config.yaml
num_hidden_layers: 13
hidden_size: 128
n_experts: 128
experts_per_token: 2
d_expert: 96
d_shared_expert: 0
hidden_act: "squared_reglu"
moe_layers: [0, 1, 2, 3, 4, 5, 6, 7, 8, 9, 10, 11, 12]
router_score: "sigmoid"
normalize_top_k: false
routed_scale: 1.41
balance_loss: 0.000924
balance_bias: true
router_cosine_scale: 10.0
init_std_router: 0.0155
lr_router: 0.00112
vocab_size: 4096
norm: "layernorm"
norm_eps: 1e-06
tie_word_embeddings: true
optimizer: "soap_variant"
learning_rate: 0.00502
beta1: 0.95
beta2: 0.99
batch_tokens: [65536, 131072, 262144]
max_seq_len: 1024
train_tokens: 434300000
max_steps: 2905
dataset: "wikipedia_en"
Below are experts of layer 5 (counted from 0) of a mixture-of-experts language model. Rows are named router (the router's row for the expert), gate (a neuron's input weights, with its number), up (a neuron's input weights, with its number) and show model dimensions 0-127. Each number is 200 + 40 x the weight over its row's rms, rounded and kept within 0 to 999.
After each expert's rows: a language model's description of what the expert responds to. This comes from a sample of Wikipedia text that the model never trained on.

# expert 55
router,126,303,186,196,217,137,206,253,153,182,177,193,330,204,188,211,295,167,162,222,195,198,175,259,98,192,137,172,163,197,238,241,141,239,180,210,182,117,208,254,239,238,188,199,177,249,174,168,216,134,145,209,148,255,192,170,198,197,236,178,195,130,156,191,152,175,181,155,284,253,191,232,192,213,182,218,202,174,163,220,176,165,217,221,242,130,209,135,201,175,272,190,177,216,204,156,170,267,163,226,181,245,169,212,253,212,225,162,226,199,222,178,170,192,220,216,229,210,267,200,206,263,208,169,215,258,212,259
gate0,170,266,212,285,218,209,212,277,213,213,163,135,193,252,172,164,204,175,139,233,200,200,250,175,153,228,188,177,225,272,192,153,142,235,153,121,150,206,193,236,207,210,194,139,273,258,167,197,146,196,161,237,169,211,237,243,187,187,241,199,194,179,145,218,280,92,172,177,241,232,153,185,161,201,100,185,224,232,195,183,156,204,231,209,229,231,152,189,170,139,223,220,218,234,140,203,138,210,212,195,189,233,198,152,187,183,190,166,169,163,223,192,192,206,214,207,188,108,290,128,195,296,186,212,233,235,265,239
up0,215,201,184,113,215,245,259,186,217,257,181,194,177,235,168,169,176,187,219,207,154,170,191,219,150,221,144,164,184,194,183,190,193,233,184,223,241,164,248,161,209,191,232,225,133,137,223,227,260,172,167,140,204,142,219,180,208,196,217,268,213,176,247,152,199,174,233,255,146,234,135,116,186,202,220,158,145,130,136,274,203,216,193,183,173,204,271,195,244,158,237,256,235,167,251,273,177,232,218,247,238,102,150,163,265,249,189,172,175,242,142,221,171,230,163,128,191,238,203,224,169,175,196,130,167,192,96,179
Description: Quoted titles and stat tables. Pieces after quotes or semicolons in song titles, film lists, and semicolon- or pipe-separated sports and election figures, like Urr-ut-ia.

# expert 29
router,90,299,184,224,236,132,212,211,166,221,225,183,308,190,176,186,253,176,122,213,225,238,153,198,82,174,150,182,136,201,254,253,131,197,169,161,169,162,174,237,241,238,210,172,236,239,190,171,182,119,167,206,179,194,163,214,176,191,227,174,185,88,183,252,201,202,218,204,267,275,196,214,178,211,150,232,149,151,221,212,195,184,236,200,214,163,234,162,178,168,263,232,152,224,204,174,162,254,191,225,165,229,222,234,215,215,206,170,242,170,255,204,154,176,271,248,213,175,216,193,185,253,211,185,190,219,252,252
gate0,226,187,271,229,256,221,194,181,228,250,169,200,196,156,223,219,211,241,124,190,199,182,213,145,195,173,220,171,226,135,242,176,122,174,218,284,228,221,215,190,215,175,184,182,270,171,281,234,225,200,228,217,167,179,155,276,146,141,121,212,212,170,209,243,212,207,249,259,176,191,101,130,264,152,231,194,253,187,194,143,177,197,257,194,178,226,228,184,243,130,186,185,271,186,163,213,233,145,239,227,144,190,234,198,148,179,219,227,216,281,183,190,210,246,166,238,172,290,244,170,219,174,217,282,183,205,159,125
up0,235,189,255,187,266,223,201,173,248,250,175,204,157,143,231,212,217,279,136,186,211,170,220,162,185,206,220,169,206,131,221,156,143,168,215,263,225,233,201,160,187,146,186,193,262,190,292,229,241,210,201,242,180,195,157,291,112,129,140,211,219,207,233,247,207,209,214,242,183,186,99,122,255,135,236,213,219,190,217,146,218,185,256,194,206,240,225,209,248,145,187,190,284,179,167,235,234,143,236,191,148,166,237,213,162,183,199,223,196,283,190,199,211,248,178,218,155,278,219,180,219,167,228,258,205,225,166,129
Description: Pronouns and word middles. Personal pronouns and reflexives (she, he, himself), time words (early, later), colors, and inner syllables of foreign names (Wro-c-ław).

# expert 0
router,110,291,189,206,246,138,200,221,156,191,226,177,333,176,172,175,260,136,167,194,222,244,176,256,122,181,167,159,171,180,220,269,158,204,148,176,153,142,223,220,224,247,191,192,237,245,211,147,180,149,208,217,171,215,223,166,182,195,233,182,200,105,216,200,148,175,168,161,288,250,227,187,209,260,161,211,174,153,177,182,158,165,235,188,191,132,157,136,203,178,287,216,197,215,214,182,177,258,159,215,196,239,189,206,246,166,226,193,245,232,257,239,164,223,232,202,207,219,193,215,167,245,224,187,223,236,288,262
gate0,220,154,190,144,198,242,201,275,197,237,235,187,185,171,149,250,223,188,179,218,205,162,271,195,216,128,262,169,192,173,214,194,184,188,182,199,198,231,220,273,187,264,155,207,211,186,158,121,196,230,157,192,178,223,198,261,237,164,211,309,171,217,117,241,167,185,163,205,223,193,245,182,252,207,114,185,265,165,191,176,204,132,151,165,194,192,214,194,189,172,178,177,157,213,194,189,243,192,177,161,171,140,202,150,156,156,245,226,308,134,200,245,179,141,186,109,140,209,179,214,200,281,248,113,257,197,224,248
up0,235,190,198,193,158,227,135,230,207,240,194,152,159,169,137,218,229,235,210,215,196,179,256,182,233,191,218,190,196,216,223,205,175,219,229,218,200,215,225,236,175,237,147,220,220,176,161,170,188,248,183,182,202,161,212,222,231,180,217,328,226,198,135,201,215,148,168,227,216,216,259,197,261,206,104,199,243,182,242,175,187,126,139,142,177,227,214,180,207,164,225,163,124,207,240,158,245,196,165,124,169,97,187,159,186,190,264,187,297,189,187,260,191,182,195,97,134,252,178,226,225,266,240,105,274,207,231,197
Description: Closing quotes, brackets. Closing quotation marks, apostrophes, parentheses, braces and brackets ending titles or names, e.g. "Pineapple Juice", (Scotland), plus paragraph-final punctuation.

# expert 50
router,111,315,221,173,224,136,177,222,175,160,186,184,302,243,156,190,267,164,144,191,185,229,179,224,126,215,179,216,172,235,242,280,126,196,154,209,171,134,206,286,249,243,203,184,167,280,212,202,222,126,185,210,142,218,186,182,227,173,241,197,182,106,191,254,183,193,210,173,312,255,212,197,254,229,155,222,192,167,193,223,205,154,195,211,207,133,199,152,236,191,252,208,192,177,150,185,182,217,177,218,156,219,205,202,229,235,177,212,210,163,200,165,159,170,200,204,213,163,251,182,178,267,198,191,194,223,260,283
gate2,172,288,170,167,238,136,244,233,243,181,249,217,241,169,246,133,184,206,118,175,261,243,159,192,161,213,158,187,199,167,259,190,195,264,151,142,155,133,144,304,206,231,237,229,172,215,176,210,271,139,184,202,130,188,241,127,229,255,178,185,226,210,171,222,155,196,253,193,206,246,208,219,230,203,113,207,160,199,132,145,162,206,248,196,194,140,178,165,186,209,227,226,126,114,170,196,172,287,228,182,175,208,193,225,227,179,243,212,216,183,228,168,212,144,191,278,236,153,157,167,186,216,244,210,172,188,193,207
up2,197,257,181,137,224,229,156,169,256,191,228,243,201,205,237,202,228,183,157,170,277,200,217,237,175,237,143,204,174,208,170,239,204,267,188,189,202,225,172,270,207,232,194,153,259,279,204,223,260,129,185,221,172,209,196,229,245,221,205,150,258,198,147,210,137,259,220,190,201,277,197,196,184,244,161,278,137,226,153,274,209,234,182,136,175,183,127,165,136,172,230,229,167,180,235,214,152,208,144,178,214,264,246,219,199,257,247,212,196,156,202,169,199,183,173,289,207,173,182,199,171,230,245,246,68,147,179,159
Description: Headings and suffix pieces. Section heading marks ==, inflectional endings like -s, -ed, -ions, inner word pieces such as pardoned, and UTF-8 byte fragments.

# expert 56
router,106,341,205,189,215,143,183,249,172,192,195,180,278,233,185,172,242,167,153,220,201,235,183,216,88,169,150,177,165,174,249,253,114,195,173,179,192,162,196,244,231,241,206,165,218,224,182,184,207,105,160,230,153,237,195,201,214,204,239,191,184,86,171,247,198,182,183,181,307,278,206,213,186,265,166,213,176,137,212,202,177,160,206,204,218,137,203,180,192,175,296,194,181,197,174,174,184,238,182,210,166,231,187,221,213,210,185,176,211,202,203,215,169,171,248,235,224,190,212,208,205,291,213,166,188,236,261,258
gate8,117,267,176,200,194,223,223,189,277,175,229,179,195,214,145,170,295,111,227,134,167,182,214,258,199,252,158,169,214,225,181,191,240,216,152,171,135,173,154,228,152,176,239,110,217,218,294,228,106,202,142,241,208,169,264,211,195,224,186,132,242,177,199,161,244,205,232,249,200,197,185,258,192,211,141,169,170,209,134,195,216,233,196,162,220,196,287,108,173,247,205,243,233,159,204,221,154,211,224,173,151,237,198,188,209,258,203,214,191,242,185,172,210,294,181,226,165,196,205,207,224,235,205,230,261,139,209,175
up8,224,219,257,138,131,236,252,152,261,190,201,184,158,236,191,209,231,199,236,149,198,251,214,196,225,267,151,189,179,237,148,162,264,231,151,192,170,141,159,219,162,122,222,135,219,221,263,133,106,193,228,272,219,147,253,247,194,278,210,203,185,195,236,168,201,231,248,252,161,186,246,279,177,200,215,114,247,236,150,212,205,244,216,216,174,169,208,194,172,217,202,191,232,188,199,206,165,158,241,184,231,246,221,204,132,194,125,179,122,249,167,236,218,274,163,157,178,208,226,162,246,251,242,225,210,154,158,179
Description: Possessives and adjectives before nouns. Determiners and adjectives before a noun, such as his, their, its, own, new, former, different, great, similar.

# expert 41
router,114,311,217,211,219,135,202,249,158,202,205,183,338,221,171,177,271,156,133,217,192,199,196,208,97,174,141,181,172,198,232,266,141,217,177,203,179,171,168,261,205,248,203,181,187,247,181,185,204,118,152,222,174,234,200,187,172,191,254,188,180,79,155,232,203,191,171,184,285,259,223,218,208,227,183,217,187,161,190,194,198,168,213,228,227,115,203,151,215,153,287,223,194,177,195,159,172,241,169,231,191,221,177,216,204,220,206,184,243,196,207,181,170,181,234,203,236,168,238,196,184,284,221,196,182,221,249,274
gate1,192,219,240,257,204,186,162,175,147,223,150,177,187,215,189,207,146,200,227,140,159,220,251,224,212,221,154,224,152,176,210,166,119,131,234,230,243,223,180,209,239,247,206,143,189,203,187,222,285,244,152,90,204,294,204,263,162,208,267,107,213,201,251,180,225,227,201,177,228,156,178,257,222,184,225,188,199,169,187,207,275,201,231,246,238,167,188,157,120,237,239,236,272,211,139,100,201,206,211,158,210,217,191,220,228,168,175,224,153,181,184,179,215,298,161,126,239,156,176,228,232,195,179,274,220,208,191,211
up1,194,152,163,144,178,231,273,201,216,191,237,246,194,218,184,146,266,190,174,269,257,238,196,156,196,195,204,186,232,169,171,236,296,285,201,171,153,218,210,168,188,209,135,205,246,200,255,201,141,194,227,235,188,93,173,137,263,176,127,275,238,203,139,212,199,186,237,219,168,235,249,147,149,229,184,221,218,203,253,192,150,168,128,161,118,186,176,226,272,230,196,161,179,181,243,257,230,193,185,272,195,198,234,132,164,198,196,212,260,215,171,190,181,109,213,259,187,213,254,174,158,179,218,148,173,224,215,213
Description: Place and title name pieces. Opening or middle pieces of capitalized place names, titles and organizations (Ke-igh-ley, Sim-co-e, Loc-al Authorities, Philipp-ines).

# expert 43
router,125,271,234,188,245,182,204,266,167,177,243,178,280,180,201,168,258,210,164,207,180,230,177,226,121,216,145,207,166,195,232,255,166,180,123,205,157,162,215,265,218,261,234,156,188,197,234,195,174,113,165,222,155,260,180,175,198,214,195,205,196,84,163,217,165,168,172,150,347,255,177,215,187,251,196,266,210,194,156,178,155,206,250,181,215,132,218,136,188,168,272,214,192,162,198,201,178,260,157,203,188,199,187,189,227,182,168,183,198,208,256,244,182,222,275,200,210,195,203,220,202,243,194,167,175,193,257,277
gate0,160,255,276,171,234,113,169,262,203,249,230,167,210,165,126,209,267,203,167,172,164,209,257,213,184,219,212,236,253,217,194,283,189,178,211,150,199,212,194,239,166,142,234,231,257,202,167,240,189,204,165,278,235,152,152,137,180,190,310,218,250,143,155,190,259,239,248,215,229,205,204,235,241,182,213,251,243,197,272,262,236,182,147,185,208,174,201,254,229,217,194,202,205,163,225,182,244,202,237,233,225,210,216,277,201,229,264,204,178,170,134,163,206,221,236,180,206,177,133,264,214,273,203,236,187,263,263,259
up0,258,219,170,240,208,181,162,182,263,224,216,158,207,229,132,171,200,235,106,202,210,158,216,238,182,143,174,217,186,188,165,293,134,156,207,206,198,203,106,172,239,159,124,173,201,194,142,266,202,177,189,185,245,161,136,205,201,166,231,274,204,191,220,181,219,108,173,222,205,210,216,218,227,142,188,254,155,207,238,156,177,168,143,193,151,136,252,227,185,130,234,195,250,176,146,233,139,175,228,229,176,126,123,237,190,185,189,129,171,197,205,257,221,235,180,176,184,173,221,171,188,302,197,197,211,269,169,249
Description: Brackets, URLs, non-Latin text. Closing parentheses, quotes, colons, the tt in http, and Cyrillic, Greek or arrow byte pieces in citations and tables.

# expert 20
router,114,271,192,219,215,135,204,271,167,197,234,209,300,236,170,162,252,178,139,201,203,229,183,216,122,186,158,194,147,221,220,221,123,208,189,197,172,135,208,201,157,256,221,154,209,251,166,165,195,145,166,191,151,248,179,212,197,224,258,205,187,45,184,252,193,206,163,171,308,263,201,195,205,256,187,218,154,164,173,210,184,175,242,189,225,182,200,141,198,184,288,217,199,205,165,195,202,255,164,191,151,203,138,235,236,236,189,221,214,224,237,165,193,190,258,213,218,166,228,206,194,277,184,165,219,241,263,233
gate27,169,276,228,209,201,145,222,193,141,201,193,192,234,209,210,173,120,155,158,159,185,296,207,181,184,202,184,125,141,185,181,247,169,204,139,171,181,224,197,211,255,209,172,134,170,219,228,189,157,172,209,203,271,244,187,171,165,224,173,219,217,124,222,269,219,201,249,180,298,231,200,186,160,234,151,201,178,174,234,128,195,117,247,254,162,136,196,166,164,150,250,227,141,192,171,227,218,239,195,200,184,161,156,234,166,248,149,141,272,189,194,235,196,96,193,119,185,190,226,203,238,210,196,218,239,147,229,280
up27,228,245,259,180,209,159,240,166,207,212,130,244,237,165,210,204,156,181,241,192,219,199,186,228,211,235,187,247,194,213,212,214,228,232,214,158,147,165,265,206,152,189,240,226,275,163,182,228,100,171,215,247,323,250,175,168,246,208,203,172,191,162,174,233,206,260,202,175,214,188,189,231,199,249,222,210,190,139,166,126,188,134,275,241,206,156,184,178,174,150,227,286,157,190,199,262,249,204,265,170,256,179,165,228,198,221,201,240,210,209,110,229,166,208,234,199,155,124,186,158,102,225,181,209,197,132,231,283
Description: Mid-word pieces, coordinates. Middle pieces of common words (opp-ort-unity, foc, consid, pl in Plethodon), plus seconds values in geographic coordinates and some articles.

# expert 21
router,100,297,254,170,226,158,197,236,156,174,213,178,283,227,170,191,279,171,139,186,185,231,169,222,117,188,155,218,193,219,235,269,144,164,134,231,194,181,220,230,245,204,219,183,201,216,175,183,218,118,165,236,190,220,162,175,221,221,257,209,154,99,160,216,197,211,182,131,291,252,180,207,227,251,196,227,197,126,201,174,173,130,209,206,244,123,198,119,216,185,254,232,205,206,157,202,204,286,158,194,218,181,169,211,242,176,169,180,198,147,217,206,194,220,281,207,233,205,185,226,206,257,210,155,203,203,240,256
gate1,175,182,314,172,192,215,183,198,203,119,246,188,180,205,208,169,212,239,222,156,244,195,117,191,193,243,224,255,196,268,208,197,220,152,156,292,186,223,197,159,223,144,259,185,135,207,160,219,163,225,209,207,200,201,166,155,192,178,235,166,138,207,218,200,213,280,193,181,184,189,180,181,184,150,254,210,238,223,221,186,203,122,185,171,256,199,287,174,241,167,158,237,245,234,223,273,218,229,187,179,257,148,168,235,234,182,192,231,199,81,159,238,275,288,241,206,215,247,136,172,205,225,230,212,138,164,130,171
up1,178,188,224,147,178,235,188,200,221,186,215,175,202,155,202,182,225,211,209,149,269,218,125,244,175,190,234,207,210,221,196,165,189,161,174,264,226,211,225,231,266,168,264,216,181,194,95,246,164,183,201,268,187,252,132,139,199,206,192,175,127,214,172,209,244,226,225,157,175,176,225,195,187,202,241,193,239,184,275,246,180,125,192,217,285,199,256,129,181,140,181,208,238,228,212,247,200,229,150,169,240,151,128,276,222,199,191,199,159,104,143,277,235,284,241,237,202,248,186,183,248,188,263,170,122,210,156,182
Description: Hyphenated and foreign name pieces. Word pieces inside proper names, often right after a hyphen or slash: Miami-Dade, Grahame-White, Shin-Kobe, Eisen-h-ower, Orlé-ans.

# expert 16
router,114,321,218,192,217,148,192,263,162,205,195,178,304,200,172,189,261,159,152,231,212,216,169,238,89,176,166,185,179,179,243,254,137,205,164,182,190,170,196,248,229,241,222,185,196,231,184,180,210,113,149,210,158,241,201,183,202,211,233,198,179,85,173,253,204,197,193,187,298,267,193,215,195,254,181,239,162,133,210,225,176,178,230,208,228,129,212,166,180,167,300,220,180,184,179,171,175,250,178,203,171,214,183,217,204,195,200,182,208,205,233,188,152,168,243,230,224,180,231,187,201,283,211,163,188,240,265,273
gate0,152,223,228,256,221,193,176,217,142,218,178,268,285,142,173,175,206,263,174,124,239,165,250,199,170,177,176,176,215,141,267,198,195,205,252,215,147,208,192,225,224,124,169,163,278,229,250,180,193,175,172,198,163,219,156,159,199,226,193,182,231,144,201,259,196,176,211,160,207,179,167,186,236,227,202,161,196,232,202,266,223,156,206,311,177,116,174,110,195,223,162,173,190,185,229,188,184,224,233,243,169,165,183,176,244,236,131,194,128,200,175,238,149,205,284,291,199,102,216,198,158,190,139,164,255,173,203,208
up0,236,111,214,214,173,234,288,238,166,188,203,217,237,203,125,136,179,220,170,152,260,185,254,251,247,119,265,196,162,223,183,204,251,199,174,200,147,175,203,184,236,209,171,229,173,272,253,201,228,250,235,172,258,208,140,219,233,166,189,201,163,239,237,195,231,174,179,207,252,199,228,163,156,237,155,258,203,240,113,213,232,264,190,176,160,188,215,251,165,160,263,247,136,194,247,187,120,214,169,222,162,158,236,272,163,227,170,209,184,191,221,148,277,235,200,205,202,208,206,189,155,199,229,141,217,95,194,264
Description: Common adjectives and numbers. Word starts and whole words such as major, modern, social, she, and numbers like 12 or 11 in table cells and running prose.

# expert 53
router,137,328,208,215,258,144,186,236,190,182,196,196,313,207,143,172,260,137,155,213,197,221,166,232,96,177,135,171,149,201,226,251,156,188,157,203,196,178,198,255,248,218,220,157,207,269,213,185,190,102,179,208,149,230,203,168,182,236,246,197,165,106,163,220,222,174,220,184,291,259,175,239,170,205,168,245,160,122,216,233,196,166,216,215,226,147,181,195,182,195,274,225,207,189,144,173,192,247,200,226,189,229,163,207,201,195,198,176,224,199,199,217,181,166,232,224,247,186,251,217,170,264,201,164,192,234,242,287
gate1,213,213,260,153,238,142,270,221,177,208,215,191,194,127,174,147,146,190,158,309,145,146,189,179,209,222,207,255,158,288,266,185,215,140,177,282,209,226,160,182,186,221,200,155,233,193,243,182,139,167,136,201,178,239,199,130,121,156,192,195,197,209,230,176,216,204,185,231,257,232,125,205,250,145,186,246,188,225,192,234,176,180,257,227,197,194,141,232,244,209,191,171,159,183,224,277,179,202,229,207,238,181,212,124,212,246,185,174,287,215,230,119,206,216,273,207,178,232,169,189,167,205,235,220,254,257,261,239
up1,172,235,128,252,193,209,128,188,195,234,221,204,226,258,188,258,234,195,231,80,227,248,198,215,213,196,166,184,241,99,183,240,170,275,214,106,188,167,266,256,227,181,192,242,145,207,137,240,208,212,276,195,197,173,203,247,236,236,203,209,180,181,190,252,239,201,179,161,180,148,280,217,162,262,208,177,183,175,204,144,247,193,166,188,229,205,243,164,150,160,213,213,220,189,166,112,234,207,165,177,164,251,193,260,179,153,224,217,157,217,174,282,221,176,156,193,213,113,275,210,217,225,192,155,124,187,181,175
Description: Word-final pieces in names. Ending pieces of nouns and names, often in tables and sports results (Waln-ut, B-ronze, 12-p-ound-er, orb-it-als, 201-0).

# expert 1
router,83,320,222,186,234,136,205,252,176,187,190,167,308,226,152,171,246,144,143,228,216,228,169,235,125,203,154,172,178,190,245,268,124,214,169,184,184,148,201,250,217,221,222,165,197,258,195,174,203,115,135,216,143,228,208,193,204,208,227,215,204,89,180,250,201,179,206,186,286,263,194,212,198,246,164,249,177,143,191,202,171,178,232,222,224,144,223,159,198,185,298,214,188,194,167,170,163,255,181,204,181,216,199,222,207,227,179,172,213,197,225,195,170,186,237,235,232,175,234,212,205,271,205,185,193,203,241,279
gate1,105,218,235,186,135,155,162,190,229,238,194,204,232,152,217,189,237,155,137,201,243,210,310,133,139,154,149,186,196,173,209,211,171,270,157,178,164,225,201,164,157,247,165,207,118,159,212,181,194,163,142,255,250,289,243,245,197,199,228,193,176,167,243,162,248,228,205,201,188,179,210,150,208,234,168,228,216,172,185,194,229,211,243,98,258,140,162,171,142,163,187,199,201,256,193,190,197,243,245,226,239,283,211,252,195,174,276,218,230,188,154,132,194,177,185,254,164,144,230,190,210,239,135,214,230,206,226,249
up1,191,254,242,219,176,187,187,191,222,202,140,193,229,210,250,176,180,162,159,265,146,176,250,227,200,208,193,236,177,183,164,251,193,208,258,176,223,149,187,215,155,169,161,265,165,208,247,226,203,195,254,312,153,209,220,272,138,239,226,139,129,164,203,158,162,203,192,175,206,185,166,197,163,202,198,185,226,236,105,252,174,184,147,112,228,152,159,180,184,181,200,202,239,230,223,81,163,238,212,231,240,254,171,192,218,120,211,155,207,221,198,178,184,276,212,280,229,289,243,188,194,191,224,202,282,162,258,207
Description: Table cells and clause starts. Table pipes, line breaks, and function words like the, which, until, including after commas or prepositions, plus month-name and surname pieces.

# expert 9
router,126,294,201,207,232,140,159,260,213,198,227,192,272,195,152,199,271,146,143,211,180,208,172,219,114,174,159,191,167,188,223,210,123,193,169,193,195,138,194,227,210,249,185,166,230,227,201,215,197,80,127,219,180,202,212,200,166,226,257,196,231,106,197,236,194,178,186,173,264,279,182,217,205,229,169,247,149,184,160,211,156,184,218,175,241,120,192,169,144,145,277,216,199,177,184,174,171,282,182,211,197,185,179,206,228,182,162,205,254,228,222,213,180,203,230,246,247,181,244,218,203,285,185,200,183,242,253,302
gate0,260,165,256,262,203,261,207,138,247,141,235,177,167,207,253,234,226,165,199,180,213,145,248,220,200,224,147,240,143,234,85,190,181,208,258,236,231,261,204,195,234,219,97,178,215,196,190,162,238,218,186,219,206,132,231,160,158,199,195,132,255,215,175,189,150,163,205,225,182,168,199,146,203,148,215,146,217,227,167,194,228,184,137,180,202,204,180,222,217,148,162,223,287,167,301,192,260,206,150,238,250,230,165,253,207,148,182,161,260,200,175,263,222,240,148,190,254,265,145,186,236,215,134,178,209,193,172,175
up0,156,228,130,118,203,123,243,234,172,259,188,215,237,154,177,167,185,205,176,219,245,255,148,199,170,153,267,168,255,181,309,230,199,209,156,192,171,152,197,187,165,212,304,205,184,198,215,238,174,192,221,186,208,251,141,227,245,205,161,284,163,184,205,235,219,259,172,185,205,242,229,261,198,252,184,227,163,201,233,197,156,220,250,253,205,216,199,195,175,242,216,198,130,195,102,248,148,188,246,155,149,212,249,129,192,211,195,241,134,218,226,148,197,183,222,210,146,134,232,192,143,172,290,240,170,221,218,201
Description: Word-continuation pieces in names. Second pieces of words split early, often in titles and names, like Mad-on-na, B-l-ue Note, Bl-ack-bird; also table pipes and spaces.

# expert 35
router,68,257,198,196,193,106,196,251,183,188,207,145,270,205,164,176,249,145,166,223,214,157,214,251,118,192,124,181,168,224,250,229,172,187,159,177,183,172,243,237,222,242,214,159,201,239,234,178,226,134,162,236,169,209,196,189,185,210,229,172,165,125,161,204,182,206,207,165,322,266,234,227,201,223,173,258,118,150,166,226,181,159,253,183,206,144,209,157,158,177,255,183,202,232,160,173,193,223,182,180,204,236,143,255,214,250,209,202,234,211,185,204,191,185,188,231,224,185,248,173,187,284,203,188,159,231,254,297
gate1,142,171,270,235,149,235,257,175,176,167,178,217,222,197,134,245,212,172,215,246,247,202,234,309,215,157,187,168,221,251,148,157,222,238,234,197,168,158,227,284,155,145,138,121,179,218,240,144,160,199,227,256,189,175,241,148,170,172,138,231,150,224,222,165,148,182,238,193,234,174,272,151,190,206,189,156,219,208,216,221,173,194,183,158,197,214,235,225,241,153,184,269,269,160,196,176,208,180,159,251,125,220,132,197,217,179,169,264,274,191,152,249,179,252,154,252,190,241,156,157,145,251,150,225,201,184,194,218
up1,136,184,298,226,152,229,257,196,169,168,176,222,189,255,156,240,178,147,217,271,268,202,210,291,249,154,173,169,249,242,157,159,220,226,246,205,191,201,249,261,169,180,148,132,178,208,226,150,172,209,251,245,169,199,219,168,181,165,117,240,159,198,219,173,135,189,235,205,232,157,254,151,195,207,209,184,207,211,228,242,155,199,191,157,198,231,242,250,251,179,165,250,259,156,174,165,200,181,168,244,115,235,133,215,185,166,150,257,270,188,145,252,188,270,169,261,200,219,144,182,159,236,156,244,225,191,186,191
Description: Sentence-initial word starts. First token of a sentence or quoted line, often a capital fragment (The, It, His, On, E-ach, M-ore), plus pil-gr-ims.

# expert 38
router,90,337,215,209,230,147,187,263,171,197,208,188,294,215,164,191,279,164,149,202,212,217,163,233,95,176,169,183,187,191,245,250,137,207,161,203,174,187,198,244,223,239,214,170,214,242,203,175,198,116,162,210,155,242,193,182,202,204,216,189,183,90,179,240,185,192,188,165,286,277,206,216,210,256,171,239,168,147,195,204,168,170,210,212,237,149,209,155,194,180,305,210,181,204,154,171,160,246,167,200,163,203,180,216,206,205,201,185,208,190,226,184,159,191,243,228,244,176,234,184,196,281,190,180,175,213,263,275
gate1,225,201,134,183,203,214,208,242,258,267,188,223,154,180,182,231,182,225,190,190,187,134,278,211,189,190,212,249,232,211,232,198,178,239,207,130,139,225,178,207,137,167,165,272,173,93,189,214,206,231,244,222,248,178,170,213,231,143,227,193,206,163,146,131,141,165,216,240,171,257,137,275,142,195,223,190,140,204,132,192,191,199,253,184,255,245,110,215,172,275,237,209,247,205,182,137,166,162,191,167,195,182,177,169,163,235,270,256,166,221,190,144,258,247,207,147,192,123,206,225,215,177,167,206,236,222,244,277
up1,149,228,265,201,199,242,237,149,180,181,194,211,202,191,119,273,211,125,259,134,270,283,123,216,213,251,173,128,196,235,147,172,227,242,213,144,184,171,200,213,172,191,223,132,261,216,196,290,179,202,213,217,148,118,200,204,173,224,178,201,213,187,269,179,232,159,182,202,196,179,199,88,256,186,206,245,245,185,159,169,221,210,188,180,182,229,215,210,198,224,217,200,150,194,223,239,249,235,241,159,232,198,225,146,237,165,119,194,208,215,139,284,205,219,173,227,167,234,174,271,245,211,207,243,177,165,266,134
Description: The after prepositions, table numbers. Mostly the article "the" after verbs or prepositions in prose, plus two-digit numbers in tables and letters inside acronyms like SSC.

# expert 24
router,93,304,221,212,244,148,203,267,161,182,199,200,274,193,158,171,279,170,180,181,232,214,151,211,140,188,186,197,176,223,229,292,113,226,171,186,156,125,210,238,243,271,176,228,172,220,203,160,191,132,176,204,183,237,170,191,182,219,220,186,167,76,194,205,216,192,193,167,308,224,220,195,191,226,143,222,166,137,175,202,194,122,178,200,232,155,176,178,215,156,264,227,215,197,198,152,174,235,178,244,219,255,193,196,233,215,202,200,213,175,250,189,143,205,208,209,259,153,248,173,212,244,212,208,201,227,290,231
gate0,153,214,268,220,180,162,230,172,181,198,129,228,214,265,193,173,195,202,139,247,182,177,181,285,133,169,227,230,118,151,203,232,218,224,197,156,233,213,165,197,226,251,201,136,234,204,234,247,198,173,243,262,233,144,171,213,212,245,198,221,216,139,208,209,257,169,227,248,259,268,177,222,140,215,142,236,99,176,187,161,238,170,217,219,238,125,218,209,225,98,262,184,197,227,189,216,123,267,145,170,219,212,171,222,212,144,233,231,208,212,214,180,196,128,250,158,217,230,173,230,172,253,181,179,107,239,197,247
up0,214,220,180,198,248,169,243,238,206,217,217,207,154,239,115,199,219,270,229,160,186,191,224,154,181,136,119,277,181,210,240,214,230,183,232,209,208,234,293,143,185,211,133,165,133,146,225,212,225,176,225,188,291,223,165,171,230,159,227,185,259,199,226,183,158,172,196,251,144,113,124,206,200,195,205,204,170,195,150,186,168,207,231,168,243,277,192,242,224,295,201,229,168,187,245,192,148,133,213,142,174,148,184,184,219,162,255,256,166,168,177,215,214,196,178,232,226,140,287,261,253,224,186,227,192,121,209,201
Description: Verb suffix endings. Word-final suffixes like -ing, -ed, -ended, -ying completing verbs (undisputed, going, Nanjing), plus year digits and pipes in tables.

# expert 19
router,105,324,245,154,216,138,163,284,149,159,184,164,290,219,149,219,197,145,154,255,214,225,162,246,151,206,193,216,156,239,249,227,210,193,144,132,197,129,196,257,179,254,226,158,174,265,201,183,192,191,165,207,175,286,172,214,171,217,253,172,147,109,178,232,206,217,239,189,330,272,181,245,226,195,187,254,208,168,212,222,214,187,176,241,230,143,216,167,160,192,212,188,201,174,146,161,143,210,190,200,238,215,187,235,214,205,170,187,198,188,234,169,158,210,166,220,242,160,177,178,185,234,188,217,202,228,187,243
gate1,128,205,151,210,194,173,171,251,181,180,163,148,271,174,192,235,252,182,114,170,213,185,160,246,131,247,127,183,161,185,190,254,143,217,240,255,175,219,161,180,176,165,253,155,138,204,217,176,148,179,195,252,211,251,243,149,283,209,297,174,209,191,134,181,222,173,235,182,202,211,270,222,224,284,156,204,235,188,233,203,151,217,243,149,171,183,250,145,208,183,184,224,257,237,149,181,193,221,151,147,197,274,239,163,228,223,171,182,301,237,146,182,169,212,222,223,215,270,221,196,213,226,170,133,236,185,235,214
up1,234,234,234,262,233,189,175,176,248,194,256,227,199,217,244,188,197,248,208,252,150,192,201,176,215,167,211,146,165,261,201,221,218,153,181,182,234,162,196,225,168,221,164,208,266,139,179,144,212,224,291,155,201,180,199,201,146,210,77,221,116,263,223,171,189,217,223,203,153,211,161,194,246,100,203,194,190,221,207,252,247,141,192,251,231,235,109,199,169,245,215,210,193,279,200,261,202,141,226,210,205,143,111,202,227,213,184,218,141,205,274,193,227,236,117,123,219,188,202,165,222,153,160,258,184,206,168,163
Description: Sentence openers. First word of a sentence or section, such as The, In, If, However, After, During, Despite, According.